{
  "n_experts": 16,
  "head_dim": 32,
  "norm_place": "pre",
  "qk_norm": false,
  "init": "normal",
  "lr_head": 0.00453
}
Below are experts of layer 10 (counted from 0) of a mixture-of-experts language model. Rows are named gate (a neuron's input weights, with its number), up (a neuron's input weights, with its number) and show model dimensions 280-319. Each number is 500 + 25 x the weight over its row's rms, rounded and kept within 0 to 999. Numbers have three digits each.
Before each expert's rows: "mostly gets" lists some tokens that are sent to it at least half of the time. This comes from a sample of Wikipedia text that the model never trained on.

# expert 4
mostly gets: "- Kingdom: Animalia", "ş", "ij", "ñ", "ș", "ZE"
gate0:515503490486504484521464511513486460480476474500496552525512496522505548489497485482490530490504527507488489519504545445
up0:521502487568550532477442490494500475518474513497487538512504527519475513479545515511507492502495496498469462493531528533
gate1:501545460502536525505528486474486522538494497510521498503518492519493532521576487482516513526460532503516496476523488522
up1:523452513491459497496502506493530492480518502465431527509508502499523468498506468552501486498522502449490545478471486520
gate2:508509468457537460570494516541478539512512517551502522505488503503508485503517559474500484517503507512489519489524468528
up2:500487505505485510514466486504528474524472504496509472507521531438495507503515470519524471503504541516486510495490479461
gate3:499491506473491537512470461496493507483508474494535486461516497468525496546521495549557513489481515522489479487487516488
up3:497503454520528478515527521489437546506512475498470509462501464520486508459482526534472534536468501509488542470499488520
gate4:526498499504556506538550551481516549481497489491505470511488513495472522517505514507526504535492506481495515503477444512
up4:541462502498529507535513513498514481496498491478495526499530480525540559462524487521500459474514518496480530521488438510
gate5:506567550487488491535475506480476550580525445438507485530499499501527486515488544478498528446543467518527486497499496530
up5:535456469509509497489485517487498497465504534542532483448535474486540534487528467505545511475500503492490526454539504513
gate6:485520536477542528539520482493508515507523487482481476523493493506523494530466505563508536476524503507493478492499476514
up6:486544542467490512485546495474540518481535534480507488529466508459548488551493480524499524508487530515478501491537503473
gate7:496499524517466454484486463518514522509517517503476492517497472470479490507497524488511477458492514537497515524519489489
up7:451495522463556497493514479532467493504480507516488515483515497524503497491538492547517501547464531563494481536511481505
gate8:495452469498530487518499504501507532506531469513504482493461490518531503481506492467536507487482499505522469515485506505
up8:520498486489513525470525458504509558504496489518521511431495522549487503480470506459489496485479494490461520495526495508
gate9:475496503481477500472488510512545498479520501478508516506453552541497488513525531513506461495516513546499450467512488498
up9:469511472498520477519486518525501486521491493501510509475461461473529533513529507521497498518483466492475478505492472496
gate10:547520508453537469491530500483514500519509501480518473477497470473516511521516526483458506501479519525471511458515535463
up10:502503517500526472475511441521535523500521540478501545516504495516511509525447526429476494492549509499472469488502534482
gate11:482495508492520515494532469503544461482465519492472488435505516502504545522522483485517511477475515556491570527503528489
up11:456479507488540499530508519518555489507490531460500489495471481470492524525478518496511448522486489520468513511491537497
gate12:511537534545527534533532512481486491548524476491525472479448530559465505509479507519519524493507526490523501486490541507
up12:524530464487494496479495484486522496505518514574537498527498499505461498457542481457509484512464460478495490520508491507
gate13:508483512510549504515484523514531511437478498523500465510475522507516491524514528460484500521535461470506480531462524480
up13:511483487469502535488525500468539501476504479501515463520505514479501504506524465515482507490514500510494481528500534513
gate14:482517505498500470481529524518492496521471495479481513451490494486463518482527491479490487518492525505463496513539472501
up14:490468459490461486540546515496481521494535498459505516479512497483524492500513482530500511496497535507544487528470517487
gate15:523478501475512498474502479497502482522477499493475496507441496481537512543521479514530518480553524534511509519545508507
up15:521514488493540498483491485476481504501492527499483537476489512479518464461523511569508525505505504496512500517531502501
gate16:486508477505516481480468471493522482536486492531470514488451492490518445533483492503512488500458507520491484560454491490
up16:495505526530529465488466504498520514487489481499520516496516452497493473511508540481531503498519484449465538483511476530
gate17:483469531498504495489480510483441547546456484519494486482440501488519553514501510493505486503487505502444505487489470510
up17:478494496532499506536533507508540494496514529541496489494505467508450456498456538491485497486517485494497482520528532508
gate18:512475471447485471517516519489483469565527494486459520460457490520501501506471489503498526485583496512461553483507499537
up18:537530510536522482490489466487505512457466539532564517521509489468501507515505489485488503505452545494498433482496476472
gate19:466489475514499475513472538495528478509514445496545460495509496502543474550479524467450487491533478492473474523563481505
up19:523560487524490513468508500490492525491461551514446482532484485521478522551537442495465491536513519485528495531436472487
gate20:490495477519508478525486508502503499506518534495509497557529462504481500512516522497497533496474488462470485522530469497
up20:514500466477458475464546459471510478476514495473499501522506539545525486467496487506446511509512502478511516518500480468
gate21:524477539538513505470514491512516488492456489472467492488493517536514504516494488510469497471516495524476514487480494490
up21:522490541514527517483551493503453499523474506494456516487506540527491491530488504495483510467497493501489502425487505472
gate22:509473497512511507481525530514461484505504512524497512445500492482496460503490497545514514509506473563479437536530522525
up22:502495502531556500509518576480455504508511525520499505516509506510463458491512441481480490519524498514538517534512471499
gate23:467476513470485478476508540511554528514545524498516498580496523442501497510507509545522513522508537531533526484511478447
up23:529452477516443489525508513485573490498533490488513525538499444495488548514476519537518554455541569518473504507483457499
gate24:561510480472471486513510517484503526513511482492475487525464512484514511518523510503495477447509474458524495525502481508
up24:500483497510469523510506463512498463487537476468470481509431477494444462534522491478486518458513516441512554522487503480
gate25:571486537505515475521518473488480522569460475498531526512474542470497508502517540482526546482505509524503515483500479492
up25:524511525522504470439512505515512481490454446484504477460505514515494526505506541523515499471492500520514501504527528502
gate26:497503505484488516542492509524504421480489499472565514492512521492485499520447526524508511490479476502472500516497467521
up26:536451511562515447531479489481473485495495468490512514501504447494478536536507509511497483514500539504494432492485453543
gate27:532540482516497471483496502504488497475506516480440486499507499515517487514510534535473498485466530546552490492477521500
up27:479502502496520484487464507518542462519474474521436494467502505503542483507500515522541478525502533568514580510472529492
gate28:489501464498480458499457513502508478484501482471481496474467479486529493492492547484504485473522528528484472509459548515
up28:541488556508508545549470491470505513509487511528500510508535529520500467490504442535499521518492470489532540498496497491
gate29:494540468505525500516530542511531488496489511514465504488501513478521543477552500478490476505505475537474519507476541483
up29:542489498501469513471460510490456515488501532512489463510505505499505446455496500526510507484485486499530490497506490489
gate30:494495485494505482479495491541496530508460525543504519441512523500508507469462482483508500483509476521484489498472513482
up30:464510506520472490516489491532488525514502503508492442475502494556533489516499474499491491497551481533522534476522480483
gate31:548472511441499503538449548523523469523497487501496474483532468458531493468475487510514488490495468501519465522491516488
up31:502526500506517545518468453493476488509466494496498520484463457477552571494499516480500487476484477514498496486514527515
gate32:496488509458489499475503516472573499431468469525479455528485471498534478543474498481506508511543497487498491505493476454
up32:550499466497496487493479514522461525528491493494544526518468521471472497460510515505535501497521519473477526516520528512
gate33:521509491520541504531537515481519487466545500531538477468481479520517515562499503514506462496490488532411509501534479475
up33:483518510491517511477506482496513476503498495520532479505462499493523489542497503480521499526494523552478525492534468479
gate34:506477466502510491510478506478478488511440463551470509483526501519523511554489493514517513482495488483440536502504529555
up34:505522542475507525527521509537519503535537499461501520506505520449516478520468443453494484577489494506461515494484475517
gate35:509495506538499495496560499500530490514459472491538478492495505479491492514540503500509528517498528488437509489480497490
up35:488571499505509530479415511505456463497501462507484516484485477502532498497490445514472500462494478522538492557511531477
gate36:502492532460487483530481490493515501525467442508493547522508502469477501503474501484545550498476498477521479516484483511
up36:472496437503481476518515466528517473500431481505520459495500486485501470495491506471535525489528507473483512495483484488
gate37:501498490492500555485482505498469516513515520466468487500493529511540505498511533528526509487476481502543494537529503501
up37:540493493500481496487529543509472519522504466497504548544493527471482536480523509474508540491538484507511515515493480458
gate38:494494525501550519479458496473486479528476538521500468498510502510478518529482556521529447496520502503491552491496494523
up38:513511486515460506471515510491486493491539480447501517469509474479535495513511454492495493482467524485491491496508497502
gate39:461518501511523526516515471512515460482442465536489448480520515544496461511527531468495483503486533495505533551520550483
up39:491511481507521511531518526473482527554487506503498506506497482529534502536504536508487503516499483492439517482483467486
gate40:504503505480485500465498491500528510487498520490539530507435510502475524484468494516491539509508486503482485560495505515
up40:493523501510467463531482508500492456466508515483452507451514487504505527488513494491543500527525502498480517476496505479
gate41:511471476534482490468464469557503499506503500500463488504473439490495517514509479485494485491506525493522485508515465502
up41:420492539490519506519494466517492467519499494511487495486457452512515491484483489518531478481521499543506516481513507497
gate42:511505484485494516548474508457499489512557487444496574510528483474501512504433488489500522442550501468493492445482474540
up42:522469527458446535531471492479538545503484469526471506474496505475488543475485496509499480453480499490546489518511482535
gate43:495465480525522459503499482475506499478492449510491494473463523483496497520523516514464530425508472550520530501490475485
up43:473490526495503546513546499518531461512491478510500474501437516476517492503471528485476478483551509510501486513517523486
gate44:488479498511478481531494533477497493473468474513490502531514505573515483532475539522486494451493499475480516469470477537
up44:516482499519468492490499502471443532515510528477494518496485518500511476467457495477487516524464476535503546488462473535
gate45:484512527512527491470516486492496500514512498491484484529526516506509544499532506502550520505523462474470547524494470483
up45:455489494528467514512483497533504474553463498545494497509463482509443490526501492477467527489497538495476502508460486523
gate46:492517501485501556515502507448510555510489479495506466471479556502502508539533525498487513498484463519502532486480531490
up46:501531500478471539493478495495500504496508525485494521517524495449523496529468472530488495504489487465464484495490521493
gate47:519544462496487535515510547491496498500507568463493500545471487485517494512533526531511494537485500520498517526461504477
up47:459511481527504515491503502523480523500505459516483539473525486483493523514526508478477515475515511491519490465458508487
gate48:466518527497479486513526537462535495509489461520546465569488503483447517515511470494551479493549452502518488531517514495
up48:511499474518468468519487491499504530482463483518446494493500499519527499490478511511440512482481516479508503528495449514
gate49:468531552475505489504493541517540516520487498485493493464511525460514511501489461487503499497496516465518529519510497476
up49:503516566475484481521467542471527496495502506487494531512537509493479563486493449529507502479520475451513494534510506485

# expert 15
mostly gets: "andidate | Votes |", "reat", "raw", "attery", "otton", "011"
gate0:477496445517441500537461475479482487504487501512467536487505481532544521476509479480554512468492528528514473478522511472
up0:517492530491512492501486510537508506476507505506535527501487521488467469461481544519495504502502470476488504500512544503
gate1:521514532524535506524515517508519465491441501524501520467503463536492501486490496534547526516468524527447502523504510483
up1:524509513527532522514513526469513526529515507504499510475512499501503484513509519523491525505486493523523479442524484457
gate2:484475495470493510437493496536470502504528500533484479517500522504517514507489532532473470508493450561498490530468490498
up2:499489504475445584537483495470505514475467458503499477500473524541468530486543508507504511538466494510511531502472500496
gate3:468509542494520494482519527540532528525471472496494476425472503496510521503531522500448497509535489509520481479460520523
up3:481503528528518478512449470490471493475532469494486529468451455516526557506500491492511471489477501483490498495505480499
gate4:498499521479498527479504468511550485500532521497495467472494459513547482478512481532480509483498495524477474488477504492
up4:493490522547505521490516504504468486472516531503474502508506472511536448505504444503501467531488481514503487527488505507
gate5:500530570530519509479499549523501536496469500498485487442484488473516508505498487487523474504509511529474517494511523492
up5:481528528480486517489479489511526517473519510488500558492509492494469472546498487465517518517538487508540543572535536477
gate6:514497479497503490482522478481499531517564439501502531500497519461512535500463479447515524485500503498498501510498476514
up6:532485488488501496477500498498495522508498513505485422505493490506499513493484524515511519532537531525459528512487504506
gate7:523518456487486483492487535494474551508476493461487509529491485435520491492492494511509514483500510513477506484484451498
up7:471495546527469534517528499483487515488508508489493509541517492488552534487510493509515465499492472491524527537484467517
gate8:444467518515519472493474475472461517496500478481469530459495494477488501533479510507455536487482489520489506509464469507
up8:511532463495515511557500514514528503487555543467497514509465542578513523477478492505508482511470475501452492517529492516
gate9:488533486496487449511498519465480459471543493530464515511498519544540498474494490465477471497550433505488541451462488504
up9:493466504519533517513479493534506442517536540514495507533494513498487501498536483481493447451516486465525466533505474494
gate10:515501524506503487508520529510525502520496446489480502510513497486526496498498537474501529517464511534508517498498481491
up10:500519526501485541477533509476530509472517470486538513534525511487492512499535493513516543502480508535493480536492470506
gate11:547472513531527506484494484498473491483469529525539515474527524523538488535504559500533502492462460519472505504488545495
up11:542469515473515529446474434519500505523519513532503541553497522538476490523478519522495501504507518504513516525506518500
gate12:487510506514469481492475472536509467530513508442508436469505474498485509487446517524495480518506458443510512455509490487
up12:443529485493530500524513529514486519489466558518515454499481492542506477472511534489511525536514490497498536489507484469
gate13:511470494532502484515529445515524507516503517528483475501482456502478478510527497531458504513473496507530472503520513538
up13:498543498528479495530507545451480499516484520451497519507528509470510501527544482516470500489511505493494505486464494506
gate14:446456504517514513550479475520505519504495492502495548490509534497509501485516478464484504468540453502473452505509454465
up14:463531504441520498501510491463481503470464485522491558480478511506511524446469457461500473464492501490502534459486492492
gate15:498511502470499482525482488494467491452457441522515471490520480494512505476453501452539518518522469565488517518489520510
up15:462490495515525484489513520472481493489547495497510519539477503538473463513507479523470489467463521484511479437485483507
gate16:522490524509521481502538514555474447532525478463491479525537470556505509489434541497549503472475465457477533521472483491
up16:502472460499507473539497508522539449505476479547518523499494472524489503453503495485526481511514498474475560505558537524
gate17:499516525510459490514513513518526457487483482446509494512502491488497466481557481503514532495510482499529502536492500453
up17:505513484514470520498509444531489510491494467528549529471525511540521528519503543520525499476529473476471489482498480516
gate18:507506500512506456511538496499518479498492530512500519511470465545531513515517499512485481539472501437509520494498455526
up18:533491502464491491505483478533488507480523512511501505527483499498528480508518485490478510500471477510496491508512486493
gate19:560462540500477504478456499502494491495450459468457510483485489485534524515501540477522497516482477533480485474505515495
up19:526484496505502502492530496444482476478491530477539510486506485491468491481518496510503512502485471525523553513500503493
gate20:555478526545479518502508493546540490545513531539517485520515513454504520547512507512532517495508536511525488504542468467
up20:479492460507516471515488509492514537467494509495500507522499458455524496497527524459486545479479522520545468546480473523
gate21:496487497502549473475480531535514475487505531477518495512504544481503520522491523482513528479508514518504481533483490451
up21:504507501433541460461520495536496463449551516471473482526519479536531512522488526511485534528570472520484531488463481477
gate22:472547522487476522461450466498492501499493515457490474492523536502536516506523510490505523512515501504448541517498484528
up22:496541501524488480500504492517542507490469463488520497502518490496495545530527514549502560540497477485502470511496499546
gate23:489504498525496497495485516485460498489500480528510461515489540508492518500508507519494502525504486521523480556448521510
up23:549444481490473527512491482468501488517476533486512516530512499516531543539577499490446507500493504510498531516521525503
gate24:504517526568517458513442496505490530516527463477509487521487502524507488512463534503543501462508496509508466448468510531
up24:473484469474459512495538511466509478476483535508523526495483512499531485485543458468472462499471479517483541499491470463
gate25:502493524535515526504484465511496523464527516519484493506524506468501510507520514458493548488470469465512507516515452549
up25:490490540510492499477458525496513475551505488491421508506475500490482472534531501492511491503496481484551486448483536512
gate26:500483485506493506527451492499478500478532483476462481451495483478472466497504516508520498498501502544504526482499468524
up26:503499518483494509505471508495480536515558474488505538472514546521497477480496470538521495498473525495499508471472544482
gate27:475504548490517489508505518508491488515516503436484470468493496463494481520492577490541479528491453551482525490550476505
up27:492505502495517482473503465528538515522475493507496501585478531550545470514490491522497505497491525489478494498471530484
gate28:493499513517455538541478510482520520511483503479485473487500549479513503477508517525517482472480505564502453511518503526
up28:451516510470472488471547469499567467503518537507493482486486495468470489530511503546492506511509532498525526502499476487
gate29:533494494502518511497534512492508492556507498498448517525490519489518539504494549499473536517508504492508488478505504522
up29:510536508535527457513501494503445479484484463505489486507473514447494548503513481491521460516491478471493473521509474483
gate30:523428443522490528466516474510509510469503504543516515545495513486505500519558491508477505511480528554496514507526474438
up30:501453476540525528442469460503566525474499513512474515501547480503542489479544518526451530487482478526502480537488477491
gate31:535505507512508481543522509516507497506499496455473493555471491492519502532489499464531537490477515518485479489463484537
up31:489532433487478493467494511497519519481492476548540542474489513511506482529532501518457521525478513527487521510551524438
gate32:511530510487539499556497456525489461523495495469489549464474484550501498513490474486498500495505514494488484508491468512
up32:513456508545502514440499494507511516492504460525508480511499507481526496553498528490480478526522474537513495495482476502
gate33:528497536528500515515488481481547471553524489482441530547488489522514513525523496444498511534501468495519485519551489532
up33:506481572498485520529512502482516476469531506469492494474503489492496472501527566467498487476458504526490476524492483493
gate34:484464487492470476500424476493478475517501524506480518562496456512486500516520505501498481491524483504495484503489470506
up34:464457469492509559463474455550485525495503476504480505518488526438514506472502517528537519480520491541490516499508495505
gate35:528464515482514517470479493517533512496513461489504540480488533512546536486494513510515495528504498493523478514499483479
up35:503523512492521523455479499484499512523510507524483477535473492538481473522511490505468501502476493458516526489461511494
gate36:515473519513474516508516546495517505495491467540505476519536512552476484474467498492527504490496517515504510531495471468
up36:492514467514490492492477516503503515518541472469525483504550498494500497495525567505534498499518546535494468476517519478
gate37:550522533499482518488500496488468536518477466478527500499519493512521468504476495480524499472471491510522503530526510519
up37:492482536555494459536479476479499490542487556495498535503535535468498500508501538500489490493503480488520513514482498442
gate38:470508507472526554508482514505518462482501497495537470525505479441461527521495499474526522471484537511499493522475514518
up38:511496489514508473505466493481475471487495523464543435507530500510482523518507456508534476498493521464511499515535520489
gate39:487512480469517501477451528527542502515498530489529534525489502542463546544504519520486531509494489518501509466489478505
up39:492511525530475502513527508485487506470476457509487495493523511478513468527510507507479490483436535520503528497510546487
gate40:522472508440514548532498540505511531465518472482565517500486531481483533473513505461486522467477472502520521529473497499
up40:464488480472534515459469475497539488479514522498521494516511465478475476525526480470469512500491503514496544506512456524
gate41:510506517495497515532498531511506534537553499508458485490439513511468482579505499502484474483528503492491498510526529519
up41:487508500534512480486491508478500525482495441517465515519476486500494478477542525511491501485469522536511489498525529472
gate42:538476472474495481499483503522521534497459482516492532519481500467502520456523480516515542500524497539487502512542511487
up42:502472500541499496509508514492455499470476478528507500512469470512489532472524473501509510498494479497472481515446483498
gate43:524492515468443513476467539544489522541466465492505492522525496490499481489519483488522529465470558511502457524455480530
up43:465506528513497527500486453488535527543484503508508507500482477510493510466516455499485489516487466481478505479503496515
gate44:475464507498508535502524507531511478500500501480515484488514478528571520525486509529493497492491506514526525496520494457
up44:507490518507566514522541500497509458477533489442524477487505508498515525487476523517455497475537507459524489450471551513
gate45:529525523537543535471533474535542502530494469520499516488509514515498483511464527488521517494476488498470493475523526522
up45:493462480478473500480468514509497504530477488520455475525555494461486501520520509523531455533521530520487475487529521480
gate46:517520496524508503532474501521501542507494507511467463516502564496446500495498465501492490482481456500496489521518495481
up46:480490525503532452527497476486508510436508519526537469509519526458514492530477514498526477478473467529478475578494488452
gate47:504478517463500515541481507502552466479499479450418504530478516493533478531500489496511476506485499517472494537536513534
up47:497535487462460517504488538498482483463509499473500488539526466516481502513509540536513568511483489524506471509504471501
gate48:480520520518488501503492498489522529529515475583513484499490494537500540507499520514535493524516525513490527482509511523
up48:500500500460490446492504505505513488525487483502482504441480507499528503535497500488490552522497501461479515478526456463
gate49:501462534546486487472474482507505507497549513488486556526477527494536492531496482495503480462505526497528490545519520520
up49:486546550468498545492502493486514488488494517515501505529513476491501539487487494549486517506513533493477492489488497492

# expert 14
mostly gets: "′", " | −", " | .", " million", "%", " can be"
gate0:503462473500506517486507462498496507509515501487513491511491547519476531508470480497515494470497504519535471425539496464
up0:476499527489466460506473519476453518519531480499466461487505494475518474520504513440516500496510508460493439551506519495
gate1:488489428480500519506517506534522491497491469474461510513526455532497553511475514506542493534473481532528465478544492535
up1:492478513490490507528534486506528499420511468504510459507493503514508481518483507520518536499486533529513484448487511481
gate2:525484473535497523525528508417532485483496491489483508529525508553476501492476459463515488476489492512481545480489497540
up2:511504501493473484473491459478440492508502502514528493517491508520512537503509527504475489447526475473492551448460522545
gate3:506496525466487530438503500469523521486496475487518491512461548454519495506495520489506489490512467516481539486490485458
up3:525472505497494470471493508475489522489506495478551511499512508504511499496484534543504501523508500505528518466514529477
gate4:509507505504452470536517524503489498523502487475475504486507454477515526511458505492555550526532503501477480522495489512
up4:499479494493508509528476503468443483540547523480439462511491443463506543522481534498525473510491497515500459512523505510
gate5:496536479476468526486475454524533478502498459492503449513508515475505478481501484499554490518470492518491484521503468499
up5:512435523520542518503527530549485550512506585494499518464483495491469495551500446502477500512494497510465515519506505508
gate6:508464516508514522475482492471520495491540538520537485453477487506540463513460475482510492482478481564544492509551518479
up6:466472535519514495503504538516545487513505540523461541474507491534515505524495492469513491514490497511521496532513496470
gate7:507497497551524503514488517490478478507540460496528527463456487518540457524515492477495509546536465518518508501547501512
up7:505528519526503507478505483502506476481472533495484482508517512504451471461484480505513507442459505471504507484466543487
gate8:492486518506476503479528522569509477479487531493529489495529490507497527526479515492510464475484507539530488525476530510
up8:499463485494519539528490463422513486522482473493489476528479478456486514482534511504426507499471528437483481529520484503
gate9:513472470491458516478511499504506520535526513476557498490501502485522498490503505535514506503485513526461491509557525507
up9:531485486506477508536510506445510527488504455492554508517513459486488473496467547492475498556498532523524463510467520481
gate10:512496499497488506428454522496496526508484485520510502492488486581528465527495487512505515455530483485544495497493474497
up10:501523476490493485525507483537461500532485525484514498497461504399481529499475512495476471547528529508546505461470493495
gate11:494520538541529490504480519473508484554512541474494513528463515480481536508522545509560532531485528524503526494507558469
up11:497549503544500506478500506485477492573476496477501495500460509496471538484516547501541542505482557514488521473537540509
gate12:483503488488476470487522468498561474480477502448445526499461525498504464510505501496511515513510473521508524514461485467
up12:483525545498499529520518521479546490548498476466487472503486501514518474489481494470511521581512473516491527506481507538
gate13:508506518506514514458470501538511497508498527455473474487475499487541469517472494495511555501523540500539480478452484475
up13:486529514494500501441493536522504488523475533497540480481503498510530537541490531520533494517478508502490449515495497506
gate14:449480528488501536493514518525491520463451476503440474539473536525534485521553445516486505507506554500526490499519536515
up14:469504539516509539516478525532503484517460478520509443506479475519471480495475484520494485491506506520476481500419520450
gate15:475473506482511558502491493501523482532483483538494483490460468444487479565486475477476513468510474513507486476516502479
up15:475489503480495528486536509495513499552511468533508526473492479473469476555477473499468500497516542513526516523542504467
gate16:493497512494541496520514462480533552493456496476500510520495532511439515467475492519455493531470535502463489507460468536
up16:525518540503471490520471544495506454528546464520504481524486492486531455503472495514488499522510464535475501505528478489
gate17:491532513531466469510517488517517487515432486469479493493507492502489452508487530523532494531464476512511502534531507509
up17:497565515491469478481494509516472485474532507519484544476481495497527474484465502466522513482475511524437482464464456540
gate18:523489498509498475497502482471535552481518496493546480552493553489503507504536519564496521502474519463493496525525540464
up18:518495471510458524498463474493461571448485527464520526494458515498522509487474530481500501511519523501478543505528521468
gate19:572488474466490508487522502500508463519487492476530496515491518547492524483493527489534484510522504488493510528532518539
up19:486517534486470452505534493527527478523516490472461487462503473455491471516513520502454495489482469499476549513525525496
gate20:451532508505483476537479511504496535485477515508504495492506490528510518511487516498545538502476471514508552519483482547
up20:480518469474507524519519546522496490515490496512485485538515500494502488518482512497525523499469467513513513525459433535
gate21:523488517534451523476510469477537531487480481474505476474438525522455503504488466515498500507505442521527495518496493472
up21:514477516539511449497510472482478497506541484484568530521467474524482529469465490505518496502527506513470484475525460513
gate22:508494526466534519513512480475544517474518520531490481480474505463520491513488498484526491485489476489520550468474472509
up22:488496490485440473494519483498492533530453479506491501493509503492511546499501497514511519500462526470484478513492495501
gate23:521509525534472464502501488487519514495488509524497543512466554491533521490490477529523487498487494493546515538508505526
up23:525453462491514487513452441511462500499496464478506559459507498538493481469519496489480460489516513489462477467479514513
gate24:498546486538516516498530497494535471501501511475471493524501501496506529508527515489464513481456498508477472503489490487
up24:526463468510537495498450503512450473508529533511511522479518498501489479509508501512504489479531484480510543511531538499
gate25:477532485502503515558506520497499502554525505517494487463502532524504488498540548538489509454511489508482499466521521531
up25:545508481517538507541479500516514516465492497528496522504505545461472473537519507521492505529516540494523489580519534516
gate26:479486498501512536468488502488512510544522458481491525485548508541546509527535510503496512490514541514520483541516528506
up26:517454484550528482494514496514520501516523482517495524492586499526502490470548496499501509496490526501515477478477558505
gate27:522482503474489510492519502513487483578505497490519465535497503502517495525493494456478465499498543505506468471498464500
up27:518474464486468500498524529513497474462468505507481479479484459527509495548507522498490561509495476555498511505496502524
gate28:489493553514505526469486483463498494498501516516501500506477474496506486507506506501471497474497547524535549489507475519
up28:504479512510501527509516539435513498493529532507505481466465489505517508500520469528555520500491532508538506527468496505
gate29:521496521464459478560492518490488505475465492522510541476510525480523508551522506499514518510468464501473493490537509541
up29:504504510474511473477530455511536500453508487506498519497507512510485462473531516462507497524436478515489533508505444523
gate30:541560477497479550521493507472521516483493528500538530514495511483509489507476509514469474504558503483557506552468489500
up30:537515511474445508496517488534495523493467500488529520512500543498503492502495534532462477500546505510551520516471517507
gate31:518469471472513467482506511522505536519508527529540504483506516494491520519516496513440475481480491492491483513505497510
up31:475487478474538477572479500523494508524533520512474518508505497499508496516534472502471462536508493462497510493543511484
gate32:474510517514488474504505497498495479510457527496460487470464469502515531485495464506512496512499495510446555507540537550
up32:504510559493471527483542492504482491482485439516498535551491494495492500500527471499489516470445485480465486470491516479
gate33:535518515483507490563484489502515489484520524501536479499515520540485537493448468523475496457518491472498484518462520474
up33:508502536513485512521478494517487500463521533495532481516524499521551519495506466531518473495484498520542560488484586474
gate34:485499579462478488452509489532492489499488531503484444496493480465536544511462516504514510515515528482520514521511545488
up34:476509468493483452467545527500510536481485510523517494521539488489503536490510510479499497483528500506500489551516471518
gate35:515488490519490488457536518526462526487543532528469480448519479472441499484476552503463489437492461498499484456486499518
up35:512496473482489498516526511527506585533539458514493531485513488491465511420491550509520507497479495477468490525511460481
gate36:476490470512472554510467448510521518469509503486539527478488506520499484509497509508488499499531502491511494456468516544
up36:527509446519492504495506485484453557489528459504543499482501529534524479475493515453513507488498521527492528542510502491
gate37:483478495552474508490481453539511518510471474442511495457477467454517491511523520510489539496480487490503503491509476479
up37:502479522451494489500505487498531528465502498502494486497449520470481476531544535496463558486463535515531518485516510490
gate38:516514492505515508509508508477468486473487488524513455545471488479498487475499522511520512485500504537500543520527499494
up38:528465525487520521525509489462529455493461507497502541514484486488483474502506512493530458500504490532456508510506477537
gate39:475467482456499486470479527488489480454495452486502516554522534498497497515500471476500501487452495509505488488541568459
up39:504561519519515520499460516548477509493521539514495475440484483521500490489489521500542483490491480492508494501462468501
gate40:491478500460460527526478497489514523490529507486518501548470508485465521475541494477442541502544463548543489493550461504
up40:516515525513481522522507483495442517468493517481462553475504473485498435484519468502497546536501502541467465495532472470
gate41:495526452483483519472509496559490486515487452487523493476463516449501494477499513476500518460517504512488518506538524533
up41:478479504528520496527501471466527481488499481517517492512527509473462533475465529477468515505510455498475513558487516511
gate42:518518500544489490456518503475445480508540474490512509488519482478472515487499483458486491494480497501486496548530502515
up42:514509478513521476490507510468477491530558511497532513462462509489462489469515497473470479516466487543505512545538533508
gate43:504462553455505495515485538537493501549485545495501454515516523525504544520510453487504464489507484477517530455504542485
up43:510509488522501516481512511533526527510513476492517478516485503506489491474509500512549518528532548537502479471494529472
gate44:455518509529485512471497543469521520499469454510498509459526566504506509540484512488503477496515506493542494527508491475
up44:463501488454482485522480490495504474514487496524518497486535493493502469512497505501504518483563434477499489460486495468
gate45:468463526498505518516534494527521480501480479473491487500482484479512449471502501508507469489496477479557466472480506527
up45:515491457466465470518533469526499478508493502482460535514540502521554472499484489501515489547451500507521505556517529525
gate46:481508529473527504485509499459530528529493483471513569563514505496482526524503472516466490450509494545500490493473473506
up46:514540500489503507527506473526476488441445503535433507438537503495533517487484541500504454519486505446511471475477525513
gate47:472564512478482537527535491516523486507509503483481522470485467513502485463465520466522462500514525537479492497517509482
up47:575511523497537485551490525480533533529534491504495458483509524515513493473544441464421526547483520534533523500483463525
gate48:499507480511502530449482524526522553541513490494451490509502500526488514520483504489503507503525533519522519505523502536
up48:531509482495485513516558480526558502505461511487512480510428503502498528500501476497510521460517470477499475519507513516
gate49:547528501517518513479486481556523498522515500492490527477479490466493469497491497520516524479517553516468513498498535464
up49:498492445473481502503489526531527484492487470534479532515473479529540509476524493461457520504477463476518512491499510513